{"n_layer": 10, "d_model": 128, "n_experts": 40, "experts_per_token": 1, "d_expert": 272, "d_shared_expert": 0, "activation": "swiglu", "moe_layers": [3, 4, 5, 6, 7, 8, 9], "router_score": "softmax", "normalize_top_k": false, "routed_scale": 1.0, "balance_loss": 0.0189, "balance_bias": false, "router_cosine_scale": 14.0, "init_std_router": 0.0386, "lr_router": 0.00199, "vocab_size": 8192, "norm": "rmsnorm", "norm_eps": 1e-06, "tie_embeddings": false, "optimizer": "adamw", "lr": 0.00384, "beta1": 0.9, "beta2": 0.95, "batch_tokens": 131072, "seq_len": 768, "train_tokens": 626300000, "steps": 4779, "dataset": "wikipedia_en"}
Below are experts of layer 6 (counted from 0) of a mixture-of-experts language model. Rows are named router (the router's row for the expert), gate (a neuron's input weights, with its number), up (a neuron's input weights, with its number) and show model dimensions 0-127. Each number is 200 + 20 x the weight over its row's rms, rounded and kept within 0 to 999.
After each expert's rows: a language model's description of what the expert responds to; "gets" lists some tokens that make up at least twice as much of what it gets as of all text. This comes from a sample of Wikipedia text that the model never trained on. Tokens count by the router's weight.

# expert 28
router,171,192,222,189,175,202,231,196,216,256,179,217,226,204,194,221,193,211,204,180,210,184,199,213,195,207,196,188,210,205,208,211,195,186,188,183,207,172,199,214,216,186,173,217,223,187,213,180,178,214,193,231,198,221,215,193,234,186,201,169,188,199,208,167,188,191,162,180,202,242,185,168,185,195,190,199,188,196,203,203,227,170,248,193,229,181,192,184,197,229,194,233,210,211,201,205,211,171,234,194,211,209,224,171,203,189,179,197,195,233,173,187,170,197,223,242,174,224,166,185,233,225,202,215,198,176,210,150
gate11,187,205,207,223,183,209,201,224,192,185,184,235,170,167,187,177,201,181,204,175,186,212,217,206,219,177,192,221,209,205,189,180,210,200,158,235,186,195,201,210,165,214,187,166,194,185,214,211,215,206,187,199,164,202,189,217,176,192,234,195,230,184,192,187,216,179,233,201,215,194,213,189,207,208,195,198,176,226,210,213,185,215,196,190,225,253,183,218,247,194,214,164,212,135,151,225,198,187,226,237,204,218,221,201,198,169,197,202,219,191,178,204,221,228,204,166,196,175,181,214,210,185,192,188,193,186,185,202
up11,213,206,205,188,225,253,179,208,218,172,183,184,211,218,213,185,173,232,197,208,208,195,173,167,185,207,230,202,191,201,217,172,216,232,199,225,218,206,189,193,182,200,202,219,194,229,237,206,197,152,205,234,217,186,194,184,226,207,187,186,169,228,236,172,183,219,155,196,206,194,194,211,196,193,199,237,178,212,190,199,220,182,205,215,189,157,178,195,158,205,205,220,193,186,240,210,193,204,194,174,204,165,205,186,207,211,186,179,196,203,205,166,209,196,199,214,213,209,210,176,219,220,187,206,259,169,198,187
Capital first pieces of names and headings, notably Y in "Youth career" after a blank line, plus digits and B, T, N starts in tables.
gets: " B", "2", " T", " V", "1", " N"

# expert 8
router,194,217,258,187,180,211,187,183,193,243,175,207,184,226,235,177,222,201,204,159,230,204,226,216,209,228,161,191,194,169,191,172,220,239,214,192,229,144,197,195,220,211,190,196,193,200,213,201,176,173,182,215,189,214,212,176,207,170,201,227,200,183,206,191,177,184,175,204,209,218,179,212,194,223,196,171,178,205,185,167,200,233,196,184,217,209,224,174,196,226,191,205,196,200,217,220,221,194,190,180,224,221,182,170,201,204,209,220,209,209,217,177,223,177,196,238,178,194,186,208,217,236,218,184,205,195,208,214
gate0,183,173,199,207,208,205,217,197,224,193,199,184,191,230,202,155,201,201,232,208,201,211,203,214,197,227,223,189,232,183,224,212,211,163,222,208,182,205,237,209,165,186,211,203,189,215,255,212,215,204,206,181,201,202,206,211,179,230,208,212,196,174,189,181,180,159,188,195,195,196,203,199,223,208,199,239,194,196,180,205,201,194,189,211,174,141,172,207,150,205,211,168,196,191,196,195,164,198,218,197,199,224,210,200,185,211,223,202,206,160,202,182,161,177,201,252,202,188,177,162,198,166,174,197,193,177,189,191
up0,163,206,194,188,230,181,205,210,211,181,180,195,190,221,228,143,199,199,228,206,187,217,210,229,206,234,228,200,230,167,219,211,208,177,227,195,181,188,227,196,234,189,238,180,182,228,234,194,201,201,218,185,192,211,199,201,193,201,226,205,216,214,197,186,235,195,235,159,227,215,192,205,213,192,186,240,196,225,196,203,219,180,204,214,173,184,172,190,193,192,223,213,186,178,204,188,182,194,230,196,169,215,209,180,213,204,244,199,199,175,167,212,187,188,210,255,186,165,180,198,187,189,206,206,196,184,174,201
Year digits and party abbreviations in election or ranking tables (CDU, RCP, 1954), plus word-start pieces like ref in referee.
gets: "9", "0", " ref", "6", "P", " it"

# expert 33
router,200,211,219,217,174,233,199,170,187,186,196,199,189,193,188,188,189,196,167,167,220,176,159,195,202,179,213,179,221,231,216,193,220,186,197,236,209,185,179,224,204,218,211,163,234,221,181,219,216,189,198,190,221,196,215,171,233,203,206,185,231,197,226,211,228,209,235,187,203,201,178,200,154,195,217,201,167,233,181,239,196,171,226,178,185,204,206,218,188,200,194,229,210,231,206,206,212,202,216,176,221,163,186,244,196,183,188,209,177,218,187,177,186,176,228,170,206,199,223,200,202,188,213,176,176,205,200,234
gate3,234,193,205,197,199,234,238,195,190,214,165,206,179,206,193,186,143,220,203,227,185,209,230,213,191,208,185,209,177,189,176,186,185,178,175,182,224,240,221,172,183,186,170,204,194,208,204,230,194,216,223,205,230,172,208,195,229,231,196,187,203,185,184,202,188,239,206,212,184,229,218,247,252,227,225,233,208,183,188,186,189,175,198,177,190,201,190,189,185,201,179,177,199,192,207,160,187,187,182,166,221,229,174,200,194,220,217,192,178,179,204,186,202,183,198,196,212,184,232,195,192,178,215,191,206,218,211,218
up3,235,180,180,183,204,171,200,190,180,191,170,177,190,221,211,171,144,211,184,174,204,190,213,174,187,211,214,167,178,207,212,194,173,170,210,204,214,207,223,171,206,187,209,214,176,236,165,225,197,213,235,217,180,170,174,217,201,189,203,185,203,166,179,205,182,141,204,182,232,148,201,222,214,228,213,167,192,216,186,185,217,172,175,177,199,186,225,189,177,216,191,194,176,176,218,191,209,192,177,207,209,177,201,200,204,174,179,208,181,177,189,211,200,185,221,222,207,202,204,222,196,208,194,217,193,210,209,175
Single letters or short consonant clusters beginning a word, e.g. d in daughters, dies and dreams, p in podium, kn in knew.
gets: " d", " p", " D", "p", " s", "d"

# expert 19
router,193,227,177,162,192,177,180,208,194,249,194,206,217,226,204,190,184,188,212,208,201,194,185,174,189,198,142,228,199,203,244,191,235,204,221,201,231,203,192,178,222,216,189,216,196,201,204,192,203,189,226,201,222,230,220,192,220,173,180,216,192,191,205,203,225,239,231,208,186,231,185,207,193,203,209,186,191,165,209,207,174,177,224,169,229,187,194,222,216,176,212,216,193,200,221,225,230,183,202,176,181,218,170,166,183,197,187,206,177,233,189,210,187,180,230,231,215,201,209,224,201,202,190,171,224,193,243,193
gate0,188,204,202,195,183,206,190,213,175,189,240,191,202,218,180,187,218,205,176,209,176,207,188,211,178,180,210,182,215,173,189,192,178,202,201,170,200,205,186,228,179,181,183,193,214,187,206,170,200,161,198,196,215,205,250,218,171,170,233,258,233,151,204,197,185,249,215,217,176,222,206,145,201,208,214,183,168,231,237,223,217,198,192,225,201,216,208,163,183,212,169,199,200,192,216,234,209,190,200,217,190,215,208,213,181,197,213,215,192,205,197,192,210,222,186,193,222,194,207,213,204,178,199,201,170,189,166,199
up0,209,158,173,204,223,187,209,240,244,195,194,223,196,203,241,234,179,199,178,223,208,194,225,172,222,202,180,207,201,177,210,203,195,204,233,168,200,215,212,197,187,169,215,210,215,194,172,149,224,214,206,204,204,171,197,199,202,202,218,193,239,219,191,210,204,195,219,186,205,216,189,224,195,158,182,171,214,203,187,206,185,197,158,200,172,193,230,214,184,213,209,223,206,209,219,228,178,198,232,242,220,211,206,187,214,214,210,187,211,194,223,218,178,222,233,217,184,168,213,186,193,178,221,192,204,235,178,231
Single digits in coordinates and scores, plus accented or non-Latin letters inside Slavic, Portuguese or Arabic names, such as ç, č, Bos-n-ian.
gets: "1", " ", "2", "0", "3", "4"

# expert 2
router,176,252,219,207,211,201,257,182,181,216,188,220,163,208,198,174,241,199,200,193,223,206,177,194,218,183,183,225,216,195,199,228,209,190,172,221,228,195,157,205,195,187,235,192,178,205,177,207,204,166,209,190,195,169,243,197,201,177,199,210,224,211,213,213,173,175,226,190,217,207,190,208,205,208,196,201,201,174,201,206,230,179,213,159,224,172,213,198,201,216,232,212,206,219,199,185,188,196,218,184,215,203,223,153,195,199,156,188,202,209,226,201,202,202,255,186,209,222,223,199,185,190,204,204,179,211,222,198
gate1,203,169,201,186,196,180,209,191,219,188,215,162,195,218,199,222,177,216,184,200,207,175,221,189,214,198,155,198,206,192,175,192,166,200,175,217,215,231,185,214,182,189,195,199,215,240,190,192,208,241,215,222,175,198,163,213,249,217,207,180,196,201,153,198,190,218,222,228,200,219,183,200,222,183,215,197,182,232,204,173,189,168,200,213,212,175,203,202,212,225,229,207,187,211,156,183,200,203,214,192,174,189,200,208,185,199,210,204,181,204,222,212,154,230,220,153,176,186,213,176,175,214,194,215,229,218,216,236
up1,178,216,197,172,218,185,211,195,209,216,223,178,220,198,216,210,187,218,190,179,187,193,208,197,180,188,179,184,195,201,194,175,200,217,210,225,171,218,202,212,218,205,207,177,195,224,209,211,198,204,196,187,192,237,210,216,234,224,202,247,172,166,164,215,151,199,189,219,192,220,229,189,187,236,238,190,222,180,212,175,216,192,201,228,214,192,240,212,187,208,213,170,168,206,225,203,224,215,205,212,227,179,209,197,197,194,207,249,176,182,206,243,183,228,184,166,172,191,220,167,209,232,195,209,201,181,217,170
Time and quantity nouns such as years, days, months, period, plus digits in birth dates and word pieces like st, up, w.
gets: " w", " st", " years", "up", "6", "9"

# expert 0
router,210,180,258,194,208,185,205,165,191,261,170,188,229,211,220,179,215,226,202,168,212,187,217,224,189,188,179,181,178,216,196,178,203,217,232,195,184,157,213,205,214,223,204,178,192,214,195,187,192,209,174,216,222,182,181,179,199,180,183,201,206,219,224,235,218,199,171,196,212,235,231,213,194,190,198,197,169,201,184,200,222,179,210,192,241,206,180,207,200,195,197,207,217,173,209,203,188,209,201,184,223,202,171,217,199,169,218,191,169,251,196,228,221,161,208,218,215,185,179,212,230,199,208,209,201,225,222,206
gate0,203,164,198,196,168,212,181,209,161,224,216,199,206,187,194,175,226,199,190,191,212,186,161,169,200,217,180,197,211,199,191,228,217,190,213,198,174,217,195,212,199,220,199,176,198,244,208,208,160,215,184,169,195,188,213,208,219,219,198,178,216,181,182,191,242,212,200,202,181,198,191,225,203,205,170,181,225,221,211,232,227,234,206,205,219,172,218,195,231,196,203,178,194,218,147,167,208,193,181,216,200,203,200,158,225,207,220,204,181,214,214,193,191,248,174,196,222,188,192,191,208,186,153,207,224,194,189,156
up0,195,225,184,188,212,194,209,199,222,175,204,221,170,228,205,250,164,213,216,204,147,219,245,223,222,200,217,180,209,199,204,158,191,212,185,213,226,205,185,168,181,194,218,217,211,168,197,211,235,202,214,201,204,203,209,190,186,207,208,206,175,220,192,214,187,216,234,207,212,180,232,197,199,219,210,225,194,220,194,171,177,163,170,225,185,189,172,203,171,234,203,213,219,204,238,212,199,215,167,204,178,174,228,223,201,195,162,231,225,180,202,198,188,184,214,223,183,207,192,173,201,221,209,194,189,204,185,226
Closing quotation marks after titles or mottos, possessive apostrophes, parentheses, and stray non-ASCII bytes like the zero-width character after coordinates.
gets: "\"", "'", ")", " name", " (", "\","

# expert 21
router,206,191,207,194,178,250,187,214,198,220,230,199,204,205,198,169,171,181,198,183,214,195,184,198,208,193,187,229,175,194,192,203,211,191,223,197,221,180,177,199,187,164,216,211,200,203,188,190,157,194,192,176,201,200,195,199,218,161,209,193,200,200,196,192,218,191,202,178,228,182,211,205,196,190,197,181,190,161,161,178,218,173,204,227,171,238,189,196,211,213,201,191,227,246,224,200,223,234,225,206,256,158,182,221,235,200,170,227,166,243,202,187,182,168,217,210,205,209,185,218,223,211,213,187,181,191,191,184
gate2,175,187,188,211,191,207,239,193,218,191,168,240,211,220,158,213,211,238,184,192,207,210,207,229,235,232,181,201,219,227,206,206,224,230,188,187,210,177,190,187,221,192,225,230,203,187,212,181,212,208,156,200,181,214,205,189,202,218,190,201,178,215,182,223,225,175,237,194,217,217,202,200,235,200,177,227,242,192,203,211,216,191,189,211,203,202,229,224,231,193,180,166,201,165,222,217,173,207,196,244,202,203,184,218,220,221,196,205,173,178,194,197,196,252,215,236,206,186,191,191,202,177,203,196,213,170,194,197
up2,191,216,203,219,192,197,218,223,202,193,224,198,215,203,221,205,199,254,215,238,185,194,189,199,207,189,164,224,214,199,234,189,196,213,202,260,220,215,221,204,204,192,226,230,229,199,193,221,210,188,168,192,233,190,218,221,187,194,181,191,216,189,213,214,189,219,198,198,174,206,205,187,168,186,190,194,220,168,203,200,196,188,177,212,209,192,178,195,208,221,215,200,155,223,235,200,192,231,216,181,167,161,220,201,185,219,201,211,189,163,203,165,220,235,185,218,224,155,180,191,179,225,191,239,204,221,178,196
Opening pieces of words split into parts, especially l in looting and loyal, plus Great, civil, Arab, emerg, mostly in history text.
gets: " l", " L", "8", " ball", " h", "arm"